From a checkpoint of a small mixture-of-experts model trained on Wikipedia.
Size: 9 layers, 23M parameters.
Experts: 128 experts in each of 9 layers, 32 squared ReLU neurons an expert, 8 picks a token, a sigmoid router.
Below are experts of layer 3 (counted from 0) of a mixture-of-experts language model. Rows are named router (the router's row for the expert), up (a neuron's input weights, with its number), down (a neuron's output weights, with its number) and show model dimensions 0-255. Each number is 128 + 24 x the weight over its row's rms, rounded and kept within 0 to 255. Numbers have three digits each.
After each expert's rows: "comes after" lists some tokens at least twice as common just before its tokens as in all text; "comes before" lists some tokens at least twice as common just after its tokens as in all text. This comes from a sample of Wikipedia text that the model never trained on. Tokens count by the router's weight.

# expert 120
router:170163133100125085117086168104173109117130142145084159108158154111074126126158121121133114127132124155114104144108102131164109129133134148133144103151133166142122149119128163116082137124072169116155108109095130083167125174124113154150115123103106118146090113143137154136103136171115134122102118096177130117130189149155157152138128126155161112167153133086065131120128137088132123126123109139128089113118116118077120143180140131159107107116119137146140111142172148179105142115110120102149100109108163166120134141167158143131108095132163147165155113104111154127139139146094137145183093153122167095117138143103102135129127085143128117146122151145115124151104119125093148126146122148091102109115133163111151106064112112136127140184101096106132144135143117163125130138116135
up0:100167125106093116074118129114147104148140117166110126124116162101171130137173148127159090092117153185124137076160136133096183144133134136066130107108160120145106138146109140163190093146130094129163141110088111125163131143130096122188122114144103126101140124149144132110131156124129130139153145140180108118152097111131110111126121141130126104090139096118100135159133129115122108154140092147132132105120167169129147140170096124127140120152142146140140123143129104144134154117111117136117099155137137147140125154117152130116157148120123110100137112153117151136117100155122128136095209117162154117146144135134114122076108117133171149142158116110122097116134106093125097144116156161175126116156136141159183101141132197105076141152183139118126133169150109149138098122157142
down0:088127133093110110139125146122134110089143124092108058140114092105153118110147146117101105101157149135125117143110118092137132067162107111182139112171176113142139131104133123147154162127144084065147126135114183093134148133129144136134091129103137103158130108148138168119156117165136145099110129093147129140111122121111132159117123162127106147132147140142075178136113102117122112092128131119150114122135179103068128159111123108092127116123146140141106159131141115117103128120091124168156103094107126149127135140133163100131081179112060142106133168103105176181125152109126112108167072149080139129117130124137117114177147122147139121114147137115132154127148162118109118129115119112126149125188138156144134098119175137117123161163127131146108111113136111136122149139142094
comes after: "\n", "0", ")", ")\n", "1", ".\n\n"
comes before: " ", " The", " —", " In", " He", " A"

# expert 18
router:138112150087119103126113175149163117095127159149095155126185148123103119116144120117145117142142131168144096164116090145143116100109106159167134113138122138126133137110129173113115104114088178143137125106090131112183132170136095172128101121105111105158079135166125161157132157175139134141102133124139132131119152158136154150121168156151178150156149131087057119173132141085141164147122115142126092141123147128075110129178141097134150113083119129161136115141130167157125142124110115126146125094132169140108137120148160119132097092161150141167137132111139153145145108170108151116116094123134166103098130083129078135154112084118118148133136100144110118150100117119094117147105101138095105104101142178098116114129118110138096138182127123122124132091133129146132145133108142
up0:110116125144142145106136108096109132134094148114118168137157114167104114110146166132142129142120123134143188116067161106127133143138157090095155181159140143114116098142128095126118138135113115152145142115120138077099116114113141151150139125113133138077121145113103118114112109122127094111132122104128143098131149144083164096086140151079131113145153115136142126120129119163122119128148134111129109134092120093111105131154129118185175121192096143042126119097145163131099189128145127170140133108161174153125142156127115126177179134087160156126148130121134094098129141113100126139136107160162084094071132138093150131095116138124166126145135174140129143140085098110120141163150082117119145117153148157132127143165127100139129112147123101157128114126102138132112137168099120
down0:153165135127164152118124133113114133148196106110088132180078090076171128123099153119159126127141143128101136159130135122121104146139118092090118133147121127095114140113073124125103119157135130122117111151126115117115151130088139112128174158183122161104140102077108131126125107108101112131102125136118150105145118077161144193103102132174083080135125109101126152130103126086098165129135120144131090125178122125120166157090092132092153106153156144091146149126128099109127110182148091126131124164151115170133159113095114129103091151081106108138118120109155110133137122147140114132123161132125144126147111167176173134089144145139138132130109151133117147108114150146156113113146133104151133125097092133133165124098115102109142121121154108146157119131160101136185103101123124
comes after: "\n", " |\n", "0", ")", ")\n", ".\n\n"
comes before: " ", " —", " \"", " A", " S", " L"

# expert 61
router:103140087198099113097094125131142162137100121149102090067148104090157126123169134143116132097153123137141099102132163098113124172145161086116141133134119117123136116143118164137116148145120113084174150120128115111158115152115118137117145111139128153126090115116130089135163107134139144123127129109153149132126107126134183143123139127106114148123126109099095072091113162127111097122114131133131114129126149112093127104159087116148119125096124176139172164168173161122150126172134123153092115136152088153082186142124114148164076099145140158160122092119133170127135110156106134140148108092115122110152132116116127152119109108129155155110095149070122172146181155092139142134153137074143156127138130121134117119128119167145118130090106123158113138162131140139137157184104125
up0:136111117093126118114140120127122125149131144112081109104139100102109096083157095129131098115151153121115140131120157139103128122132175150120129145100151130135118112180151150147135118125120143144089124111112144117092122145141159140108109126069116109109093147115145165152140163111146115059117084117112139130105122121171088124128140133133113091146125150130095131136143077145106133121131127121105151117116123079123136128125120117128160113086127139161107146137092181116165182099131099126140121142137143154140131176160132163152108147106137136166181176127107159161121134096101128184135111123117119144163132111122102107124165131139152150084131168151107133112127126131157171095126105165120143167156129098110131100166173098106154120165145116099149116123153102108128203110175071
down0:111101150145087126099129127124109133143104123080149115152149106139130101122134116126114077147158162204122138161160110099121147111112141119105155122102133124150115150152133144116120145107143130165150133129137146115112148112119154117081167140143125115086161104150130143121131118127109111146090120123130152115102177115143159100146123084102197125123095118093107113095162152144146135129112127131163101131141158142118145133156138132095126149131141130105128123117171196119127155117118111109111101166111098136073116154127134068136168086138167109070100127087133126165139118103129105160160137122142150120061105073091105143109071107110091127148125150102152111094100135152149125130120140122115133123102096140109161096131141141113071143147107106107132109156154095133133101156140119
comes after: " |", "|", ";", ",", ":", " in"
comes before: "20", "19", "1", "0", "2", "3"

# expert 35
router:126125122170097097174138159127106127151101118118131116144140165133079090141117150074124159134082128126116157124113145120098157167099136115135124128127112143148099173171142092153109147095174141095157084138162094075167116160157109071149114145138139137137110105128144088160129094125166126144136157095117121183133172120125169131133131133131147123135148110130112119111134160078122138130090114157086102144123121135093157116129112143158152153073134134149137134136120145128157105138163129124092111128135104164119112148105144112120159140155120119129116137125132151097119158118089153163108094101124139086146158135117108148117138143138135135138104181166095175117074124090110109140155158132092125184112140140089119110120115103141135134142085101124139167125127127164113142173140100
up0:162094088177141144132127175115113128140148150133137108119132141132157129114148136162111152154139098158144109142122171142124143135072151147172128142121121145123115189129102152144114145128137094159133131164140130093131104166155116108143116112131112152176117167144113099145099115086103140119119112118122114182122129117138134120153107140121104114117129114119094104079120104131123167152146122143123068126140144162090126106132128101127133114103121127080109162151113136140097136119129135118159167091184185121093123134137139153094158113091109117149109128116140131147066161089121085131167162137151128109152160121133070140132140170112081086097105122164100145094131139150140124117148103114129138153142149146131093116113148083174183092125125123143140165109147129105153103169145123
down0:149104155115140132135084127116120129146146119126141088146142107160118096123120158176138129092140145163090133090091124137127161122143129119168134150114160106108202137113116100120093115155105140180153130149130158126140132163110143130171170138155162106134114102153179165192132088151151125127148156177122135128072125148122130118129113153138128085130140152119139135115099136140153122139123106127133139125111190126105125128126106082115146115161121118118133100110091119121123121160114121102166133092111122096153133093108126136126137147126082148086145143135161153178092089147140158135135137134143121100124142117092138124157152101162157101149162122119154118110094140087131109113086123117128108108129172105121185144063141140136106111082115128136153111104156153084161104136162107
comes after: " |", "-", " was", " is", " |\n", " be"
comes before: " |", ":", "0", " |\n", "1", " by"

# expert 93
router:137105130146116093143130134135131176129112116142132150132165110137108110110152142095136128096131114161142096134145113117132110104101129128114162104153117173109124135109159166137114117127085154132118118144128131107139111142127123139148099128097126100157118123195101161153119158144153111122133097120135125114102132112144185115118153131144123090172149141111100117154121130065132168189105077136131105165139103121093126122214145148137149135085113123091141144107110173122109173129092117104131136128086147144107124107151163140126133094175159135177138093143127148130124128147073073123100128141162166107135102115114124130128149131105123148133111154163105134169106138136072111144149113130077113136092110141091144122164065101163137113141103086126140151163140140157130131120137120
up0:130124115158168164156101175147139114117157133117108115107069103099103136128140107132114143141165139138148133146148118127134143131132140141169142128162156133133073108182120183092076150121111108157126107143095138119138150180180125125163138137114135116168111133129137106115115128134126142160120119120124139201106130144141092173125094149099156103106146130086141144140142102133149152116101161140112138106140128111140111114147131158140128097083180120091114159105125151110156161126111157171154175154158102150134136133124128124201170136129134129140142133141110106108146106132068140119173137152181137156098103121139116143093177142116138123177131106131123141106107084096141156106144110150093102118139121130117108120124094124095118160139108108134139090099141091121148163116117112
down0:158084126131127090119144095160092129159097111114118125156102149111159118135102107117150133107108143140139122149152140113125102140097117126134079136092131120146158136119160121131090107110113108162189134109152103130124095135085088120153161115195099146168105120111119129136149135125113059169124119124113136127134143145145117141161137104095107124153140121166150099132139122151106160083161134120090147122152119132095187128080165140108111152129198122120090105122169133136105130136167079117151152114165099115126108121111101151117147202122099113151136151125121124141126142127134174139120130143157126116146156088128160141102141141098126188107135101116078098114105145174130120117159154082133119145125136141135118162095132150159119145125171101136094137123104153116134134111144145
comes after: " |\n", "\n", ".\n\n", ")\n", ".\n", "."
comes before: " ", " The", " —", " In", " \"", " C"

# expert 124
router:153150096117149130153153127137104113120157177094175142134129126109076110093130172103125117153132136131138114112117161099117112152122132157109126075146136134146145142191150175176153179098114145098133121146135134125170109136153124178143113144098115104088132147120150149138128121164113137126129152081144119150133170106181154141091106149122121152141096110104153167139117120104098156137098073157161077151123181083133148100146143158113138164130141132137147145145117146161120147108090107098137164138147145166142109145142089133144073114164134160168140130118154105120109136122128116149149097120140121136136119101112087150133111114129058097118123138137111132138132109142124192136123138140095105140098130111137125127139149097124144104115118099151128155153141152175158142154103102
up0:170114143113158152136115119107117145125123124133110145114149069128174098100112132122127168135116110136145125131150140114137150136075119123126105141133121185135136151125156094138118055117082140161128086113149120122154122120108116131147137117126169125136097127137144124137157122133109115144078146128137144169134106135135120171158162117089124117121137128098103152148120129128119140121115113155112107134102145141083108156136130094118153094146129151124191156117146162119145128117137136156168157105126128130124131109142147148149118187113144133144139141171106076139108081082124119152168146153130132124184151136096125167095123124206132172072135121134111132162148138132139126137094158163108112123149173093101115076167146171123133181177144140132126093119146128122159137149161090
down0:147123117152125125164124105127140172153124096159121150103123120159145103120142117117130088127104126138114162154106116110109142121136068168150116178099108078138129076120102112203126115148096077152156115110155160126067131154097111120142130161130137081082121153149110150115143160159106118089132146117114118098115072115147148130107132125108143130141125118143160108112120084129154153105108117142121140090123134131131174106155149129116120107163121130123082111144151127112136133138082094135101144117125118131112163182114094141104152105121138113124126176117126149113127146162124159130130152123176145155129113128133112108115179141101112098140175136141123129127140136154131156108125170099108129165092144132108141159137174074121127077172147143089094146141138125070163136123114132
comes after: " ", " (", " \"", "\n", " to", " re"
comes before: "|", "-", ".", "–", ")", " /"

# expert 105
router:144115146142139127138095154137183143107122119154107156166169149140083101117116100126142123129122114162146096156112095106133112103109141134167128102149085150103112141106134189127115121122087178137110107116103123081111113150125076160138099138153111099190096105147110143138119160161157146138116126102130127134102121143164166139153165152168146131183146098102063128159127125069141172130150130152143109146120134134084126113187130096123133126084113109146152126129128172144098150139102133100118128091122158137100123115134133123147102110170141141180112129120139145104145128142126150123151073125179159114102098119118109123158146079097110140124134115139118117157106138120090131138109108118074089115124134166074128115122126129149100127151137111130139119134147115175118116134114120
up0:151102148088142125103102117138147115123141123128124152089063106111177109135092165102149142106127156128126120146150157105126165146136141158114150144114165123091156104145131128116181140127115102147120104151133152119129111091136128122113124120134129133104095185118139130135126097133142084114103162109192151104148148136127143103113124101107119092080096145153120126123118154138133141124131116130159163078105147158137140111119169098101150122142112070141148152153108139116139155150117120100159173107136162166115181180139113158145087103122129148159127101119124123147159130120114135135170134125107109138156138127077117152121148165097130144109133121126140103143170088140096164127182147119106165135153154075110106132139116164096116176144077136120174137134153126106152166111131088
down0:137164113145115118167148143100081120126096099106119153136121124171119109140132133117115056111139119133127082104137129149125119152174090163141112119158145107136192116164174147136165145121121131129124107125172100083140117123143124116126098145125100131099119142118113178170136103079143121126174144139113128169166064131146143152112097115137120132083098132140113145112129088120125156126095096110118145146133126141099108108117088141132144158060126168155130109121089138148105111104120117121123118145163096158154098089123089113135180126131178089151100137073161156135126111099132134113111100178146132139121131164084086121082151141121129121143133126100123155088135113094085150099090137124135112168143129135120123104144123128123126115099128104144145143113133128099157119146127136
comes after: " |\n", "\n", ".\n\n", ")\n", "0", ")"
comes before: " ", " —", " S", " C", " N", " L"

# expert 30
router:120139130159090096138101196107139138131148107128103093137114092091157148095121127142098087104117126158147121144158163125134152169104157121136105102148116150122082087151141164152146135127124155150174137125149146093177120140129114165149115137117133154102093139146120115137138125142094140096155149091144120146146115169147170136129128141132125176121144111104107064132112144153138123140150124144094137121148160144107099149166109119159168173064141173167140110156135150107118140147142130141102144149142083161108133164129147099095106121146106155123138102115182139124104153136129138175117082134105152124122118083120101133140099090140113150121076156107135133130136131094134128135148126110145138099123132114133146096126107141172155136082114113173142161164116176140146121166099125
up0:110126120148099114142097145158104114112131090165129143116078129144150116129159154108101177113142124089145167091127112119184164109092118092116147153123114155123101112120161113122119073136154091108114190108179143118167129091116124094159140130129162103122143129130107112088088077146144109163128135114159137152186140107130188057144127140141118148120129125159106121116126121110096110126105163108141127101158146133112097114182108113112117107099132154156122117149109107137123118127080161098107126080156127134124135141116197145148117126113107149073133117156161127148141120133118184107094127118133116110094160118118124080122150107133141151114118129129145142097150166124139150135146148134130116106153135111105134108167125121156154138139189123122158138146161136128137125120103148
down0:155140120144126098134153146138130120105149096119163140132093133153127121097118147148112099180118123122143134186181073160107109166118143141128118148086153110158133093089162160133135125112121138129121129126107106089126122094145129108114127109104122158139149105097094153098116136144141111119115097105120103124210112131122133112122138105096146099119127109184091168151107126095134131119109174139129147137121120137147122108062106114088131106164125131155095173149146101123077131159152146152115132129133104116110171112118168119107140126148134140126113106129122069142186164139151184104129113137126126132139122087091142138112112131163108142174158180136152090155148120123092117138143105137118089135117130087133131093107148093120089130128113117143143149141125130075143154122177154
comes after: " |", " ", "|", ";", ":", " in"
comes before: "20", "19", "1", "0", "2", "3"

# expert 70
router:143115137131123120121114153169157135130145106118153145132121110125142094094110138147130111152112111162125128151131128142116114163121108135128155109158132160097091125171155169169154149097149160165118111161147126116133106164132136134159113141132129139148113126146149079118120135154099125077149134108177158173145131126156157112126095102143156165142116124136116125098170151159108134151149090177089124123114132136145142137174158154145135142137182115093115118170120141137087158121110166108128144190126134170146126141190114093112152121104134166154131115178116100122107082154120109140139101141106167097100144097107122163167095158192112153178134134121151140107116127106157157116176138183140130111107128108116138134100102123126122139090123096140146162141124144146146101161156110
up0:114129130154154113118133112096117096089119121080156114083137131167112125177110132123125112147122124179144140074125147157185108131134107096092150123166108151118118162080122126126145131120153123105095149106110118106086116118164102134115142142155096101109107150134134128103122133134101127130112144130119111077100113117078134123115114175134154147139149150143147133169107126134134121103113117116155103176151115133147118161119121120162116103157068131136145121107112126144127138134197133101101134117102107151145135163104122150111130125160125149122197135138146187146122135122156145119140124109115101100107110134117100111137145086109119106128142120085116122154146092147121149107126119129125112123099110195111151196128178110171149144184125149150105138081090123149162091140100093
down0:125128134111107109124120128115105162162113157109153128173105087139157152135141144181131114087103134149142135130132126160155088139164125134146114133094154131116136132139135152115124095110140144124137143142179122118126138129105154122148132131130110153160075146115092157085133130121121102095155109112102154113170099126108098137162151114106107114137101109142134127109123116179145145160131140111129139149118145136111116089151131129110120140144117184140127089135073079069136153090138114154154101133143126131177094156131086120135152110127090112099127117138135108100091132092104110190127075102126105141132148095163095085140164117119121155128130148079147117120112085122125135136121118160103140089113133179212132191126158103143101164110113147121149129113116132132146174144130157
comes after: " ", "20", "19", "–", " (", "."
comes before: " |", ".", "–", ",", ";", "0"

# expert 116
router:140135075161131081121148127144139119139120108152173127139106128111106109119181157143124141089102125163155137163098146094102147121129142144128123077119116145111110106098141161144115123069140118146128150150147133100108095113142108114121136127081152102102102164141101133167107145130133135123163134109128160137108143104155153135143152148162124095122143155088145101165130129114130153135140150125115109140119116112071146088173176159116153170058126106124102132136130132157139129123135081102157171124077137119116135123165150128092095138127111150146119070127147136116120120147083136108096087130141128106118158078136098152157090133113111167138103159152142138135135106141166081147122118158106100136124095121117131134150091068153102138155149142142096163122168157146155101139127124
up0:122135115121163154151140144092110169161130180102135098095097159163117119115141128119159098164118084206154153130097130165130118158118136115117116131112145176152127124120150141087149082147092185132128161115062141107137115144126120142148127140166151114095095116127128150117098099123125108126137115109125128149115070176109144124143156122149100119140142074137107108145106109123144122129122141122090192121114107126127079103155146104122116142101092167153127122134074140138169142130167153151132102109098177147116125136107121161155125154129163139108133140179144133138116144142119123114134102143117113102122107184138096104135131136123128109142124114104145121126138156084121127145120120090122115092141156189153118132087143149103078098147091149130127117120106114155121158151116158
down0:127123093158131132130134161146139138126134060114137103104082119130154148155129138117140122128134136137107173153134129163146162195105123126133121130109081126133118154154122155128137136100144102141118144127178137125144100110111169174128105137124117140143122134084128143128157081096105150129160138118138111163166142125187105108118123118089168087140149095121163126106167134163120136135104123100093130093112172127132124120133129108121118140156143160112148145133174121097100103116139098088093140146115136184116147131112142092126084177163135124093167173124147095118092095094128134153157124121122131101154128146154159164172116101123135137139126129120142138125109156146120129113186107108144149096121160129174090151110123123116103113123156129099090176136151168128181090124111169
comes after: "\n", " |\n", ")\n", ".\n\n", ".\n", " |\n\n"
comes before: "|", "-", " the", " •", " C", " P"

# expert 68
router:146111101106074114135129139163118157121107141127137081127124137111113093119139131140132116127115084148096136081133107097149114168105107126160150168166077158079144141133128127085166081127107160141124127126131115095107092140106145121146100140138109099154105152159120083110076099121156064139169125105170120147166149151110118101108121102123146123149158101140152124127100125106119134137098155116148129166151105132144127127116167121109150129141116128127155082134103132120174135121136125124108087131110131175124133160119105126120129162142164156130150134160139128128115153124157174134125099093092084122153200134113106126147169164112115138110146128117111119157146180117135088139128106067092130121098136122095069124141149111126109135141117156164118126098093118134161116158141097
up0:170100104104097139144128131134081092165090175128168084100139194128115115111095117114121143110143082134075153132128173094146090166121126125113067138108093145099115135138145151121107135111091136101094110125131143079133115123140130124107155101127085169142132106134119161080094157119135109133107104123153115131154090119135139124102124156105146128113110115113116123143116121082107135130123136100099137135122104162097161127124107160163111133073106101120091126107163142144167138168149118128131129122181094123090137115104133095144143113143127142151146124145118127099095141142112150105109118136119106144105134149200178155135120084136112165153105130130107123146125143111144120163096096116089107161136107184086101121132093128142098167113108127129123114153097116132162106139134140
down0:173124148134144116122144154104141132111116148128157098078141116144111135167110101069089138135125085115136146100083165109128096124124125128135098104142144145122130124174115129085156114105145080111130133149128132125075103128130164137137124137102130131091091158138099142160098123095147117150120103146171139169164082171142150170110109105114123145067156121112141139168105128120138109126153175123105129127113169153112166098172148125074138130150117096103146135135153132140153126099129148173134116189097133111109088149106101082157150135115099094098116124153105132167117090113119131132136142117162145124162163106146134142157127129109153148129101187111100124117112173100121097128106144115110130137189139142133149160146170105136100130130144131121113146167139159125140137157126143
comes after: "20", "19", "00", "18", "N", "S"
comes before: " |", ",", "–", ")", "\n", ")\n"

# expert 14
router:114113149114112112140129142169117137128118124130142118110142140124159084097128120147111110131116094142134129146116134122134101180119123136113170096171109154119094148181156157152143134111156176174126099148154117125110109146127151141161118163126137124139123147171136084115111119128110093066133129097155132157163145114159165109132098088133153188127131109139105129116166136169124148116143090164082121146111140151141149151163149160131144129122152111130149112157117154112099147139143158110127119170143139175152137158165140093133185125132135199151146106190111105103100105149130147146140102105090161107103146108113111166159119146158111164128123117128135121121117143121163124094177140166135124104094155087099131150112121131120133131089077138149139140142135177145160111151157107
up8:147149166100113174123127133078112114140138119185122154133135107128126105135108120129141119120087128135098126107155077169143123127104140159087097145141151116148164107103115145132178122091124136124139165107151144139123155104094086106092115160141130116175145142122108124137134144132130107125104133125115091148104124103138109142174140132091087125118177130097165163164075115130116128142171109121169193168129120107098118123128122160087155072145119101059156123101144127162135129126149108123109129105094109124125153143124130157095111159109095130146104113127167115150147078112153116129115151102169114111140073115144136134165132148109118164125103114115130149128104140169128103121140163135136109137156117162160152115111116160129128087136174107077156127123139130152112119093127081
down8:146113121117144112161135136120094124147073151123094083095123128121104144077155127113087163153145100147146093094137101113148125098144133124143106137099165188111130110122144135111075124093109112084117166135138111147129211134102102123143113091156130155153080147167098108137144101138102107084105116102127121135136111105128141154088153160092106138147145118163133147120119126143108100111102068165125125114138077151119123110105157160131113084145137106116162122105144116124089098148087122106127092137088105108117117120122118080114139122133100147134118126172111108116110094101129108152103156112130135131114121096109131134108124100174179124173139111168136115136128138122127143155131177099062134125120118114123105125130107142134178106117129095108147136137113160090117144133107118
comes after: " ", "20", "19", "–", ".", " ("
comes before: " |", "–", ".", ",", ";", "0"

# expert 44
router:103175086142079131125081141150154152157122124137090124077149082054126130111146134173089130092148124145142095114144137132124132173120181132103155118144094120110131089125189140156122154121136126136165121115150135114163135169111131160141140116106163132113130145132123113160098126126115128124138135102120152098133086152155149169136148141091100160096139129087119089109129110122152096123164133109153138112118129160094121136193094120127153127116130197112125135147156169118130119143133110153144076131098110130117146150178102135141095143146134176140111110132124171106160128181079135119141104120095129114134140129150109137148118101147156152111135117082143119133147126130149129160123107117110157176133127116113151096112092148169129147135143107153122152153131135168122103164111138
up8:133125128114114136104128121121092105112178098120131161107169156134134130156128144154108119129152114167089118115119087125134166161088142107102169131145108126103128101156148146118102140117154089130101150172070174129148096136108126164153117171183136148161071164115107139148125156106137129110128089137111133109137109140134145114192135118094104128155122117117071174100144143133098125129102117139150143114116131097125148181168173142093167125123157125111101147123151101137100133148102128150129086112119158120135128150127100132135133102127094163129138086101150130120133116123122143142148155158153110130122177102125090113101158142106119130135112149073133110198121126157141117123177126091130172128133155077118118122098143098132116108145165096115129166088160127147149135125150118
down8:147117131156087091114156155114151152116131131097153124132135179144127125091156147124119119184129112133158108175123123096113157126121073148171124131167117115114117085135119131084111152107157141130078093132115111108090107105127151094132157107153101109135165134103122132120136119121118130120107158117113122152130108141183157099145157113111153107132135184127082129123153103146153092111135114154126116131166135146098140115103137130112108123146173157131133106162112109132108152097133083131122114113111164149133158160174074078082148143104111141126105112091115076127109129144110117142139124101107124129094143129075134123114158130122130168133116139135108177127097104139105108126123098146162120136118129161127166131144103119083184136105173129122131181181127137092081103150100144
comes after: " |", "|", ";", "\n", ":", " in"
comes before: "20", "19", "1", "2", "0", "3"

# expert 123
router:127141087132119132167114147185157129077149099095148104109148155140069094098097116096135113133134116157112105139130165152100146153153085094110145106113111177121144138129131175165131100117142161124130120145132186111140113172155100117118113135117098116145098145162146090116113102154131092148151125126126150159117141132115126098150096122136157140110113146118103127156090122098142175119138122118145116158106131141117142146187175100151133131128117119138130135133109158091136115155156125078148096138137139150140130142108081119144133176140101148134115122144130112118088139140135183135118120125099125087129121122122078113169121105179090097138116160131127125117144169122113164122123132106126104136130148165103135072124088151168155106102168142143119178123128144159161123156081087
up0:125165131159169118167127163152128101145134114154187145109145140096102104150152116169140158165145099141139112102144117143123110134118153124167156115149114182133145104112096119154108129093134130129149108130182074136129154104122094155130149092109099121108094132164142131135139079104139155154114137105158141150154135106113132138099107127109151133140102110110123108099175163153135072129117111143106070131142112120132111123094061168171117134144099135130076139121139153149154113118108147157124139157099138138118160127120093129120133129130162144140129143163164157118111138145128157136123163160075156101163125059111081145118141093137157131089098175109178136139124133102107161125122091140158127124095149139109121128094104134126147113110143112142137102132099107155146141129124167
down0:128156126127121113090147108080127133137125143118144173125137178135128146101115148105181147161141160104162112137113113101113125091163152120103136172124148122101144131182164108105191136137137115134137138101123123153117109093155101165100088116150145105131114187147140120166111107137051136149122110131121124112134136131084110123132120107128129145173175126136186170094132143126142123082156127164118154132146119135111150132119152125127112150126115174125120120135118127165102139110124136092112163096105091104103070117171120123166145139162125140151143118096123114145149168131147190096101121154177149130099154166150113103134128166152112129087132150131130142148119110163129165177099139153130123157137143100131104151131138115128153171124131133144118136155157163128167125155136142
comes after: " ", ".\n\n", "–", " O", " o", "10"
comes before: " |", "|", "==", "–", ".", "The"

# expert 26
router:125163150120156095138131186128055122131123120093155095133150144143124100096110117146127098158155118146106122158146166137107080145143110132123137105136098151124105130152113138146108172072102141113118117137136136094156141131135110134142129172156125152127139119102164118137123154140110122058157125108130155087148173163116135155144133118160138150128128096122091130103140170125146121123147074161117110109132079127112143165138139170133111149140106085158123129143132158153100145169134110115158166149122123193137157143135145122110147131109125170137132102153140092116096159115144144149135117148120157124074169092157125118116111141149129173133091155129105120122127103100116104107135129097157120117132144135095146135103100083106128138069147088162163105151118130169165105173131145
up0:112123134157121102159134135085118094138124136102107141147127146104149100088166143105143159112137086137131139129114143102172128170149118150105121119092084150142089124068162112132109134128150123103103128122100131107146143112119121123146147146088104163131091138132158119149128083123171112122158124111105137112102108163148136106139099129124111167120146114139125135105080098091170125112153155108141158141146141051122126141148159064112137140110100110132148116151115151085103155132105128132104177115159140168104121131149091097076134098151105159169135131151159122130101133128169116147162114148103098140115144161118141087098113139115120126091129134110101125134150104137106117088175126080142126092138119111148129156140165071130120161094112141142117160189135141121157150146113093
down0:174177122152133139100160126118129125145133131157139131138105127118156179118094168156106169135168135136094090149101123132146140130110141104133109175099159137125109167090141125082083160122133073119124129094096141147119095143103100111137148137129156102141153146104087107129116136119133103118136139130109073154150160135071088144121130115165110129160146142149142132170123111165161158115104138102119137114118119122089078141111170138125165128131138170129160119160111120104097122093085108128141073113136124134107172102129136113150128145127112115147143144134112138146170168156109122138110116151133140102149128119117117120134106176105175142110112155098162134123136161138094097158103109134085157156108127136134079119111182119095146117135096136095142110145112152148063087125123111
comes after: " ", " (", "ac", " C", " c", " −"
comes before: " |", ".", "–", ",", ";", " |\n"

# expert 40
router:102157106130087064120129158111134098152146117121101097149126149101150125121145103122113147120115107123121077092144154146160118162162128121122138136153117140124107121096119129180144145100127153152163159137099105107164121139124121156145130089158130132115101116108135107160161103185120134130125109108161121154141138150147146165151105140096138149118120131125117105132142153093158129136124127125147122080105124082074134143185102129157149133073123147137140135183150153139134124165128104105097123125141083147100142155127128109116102152170160153131126052117151154144112110144138195116129141112125153120095134117103129126127106094153108148155107132103153097157172129084122112135158170086088115171085161139107153097113084148158114129108151128134143117162113152149160128131107139
up1:108110093122106118179096127154139099125123112119197107123108129141139112071136153101140133112112179150118159165159094132116164140137160132158104108134107127126134132103139112114079136142123156172118116125127085124106134096099161149153085083100111114109102147124142128120153078129144097105126120108159113121133106081089142160128113130106152118127085125133151118157130153105118146151103143151117114171119143154096124118119137119115125069121130118143173108139116165161105188128120136120105138099093092128139123116122149119104133134160153145135111135095181141146110151127130159081125101115142135082093096133149105083125123097143108113107131150155140110138138150138099105157119080136145094083062125151108184130132129130102104166133110166153165127146148158104164130147113130
down1:161107114146132135118151134142150098090147176087129134125145154106173110118127131125107080135160106099143115139107098156112130137132118160125141133106147160166150129141134079084128107080144155151158086170134111141153138119179120109085115119113155097138134107129131145096127111126113147139082145148116166116091136121176151125172153095195146139087091135092131148153119163060095154086106119087129074117124135104155152160132068137067155140150135162137146103139109102123149181125147151114135127108156177125132096131088123160107076087155130138128127107131132110132122134121142108156147134124133144144132104118134113134120137125090140081146126125118156124091116151163142133100125105142127116124126130126126139139091166128150124156131105156116153136112103101117091120115102133
comes after: " |", "|", ";", ",", ":", " January"
comes before: "20", "19", "1", "0", "2", "3"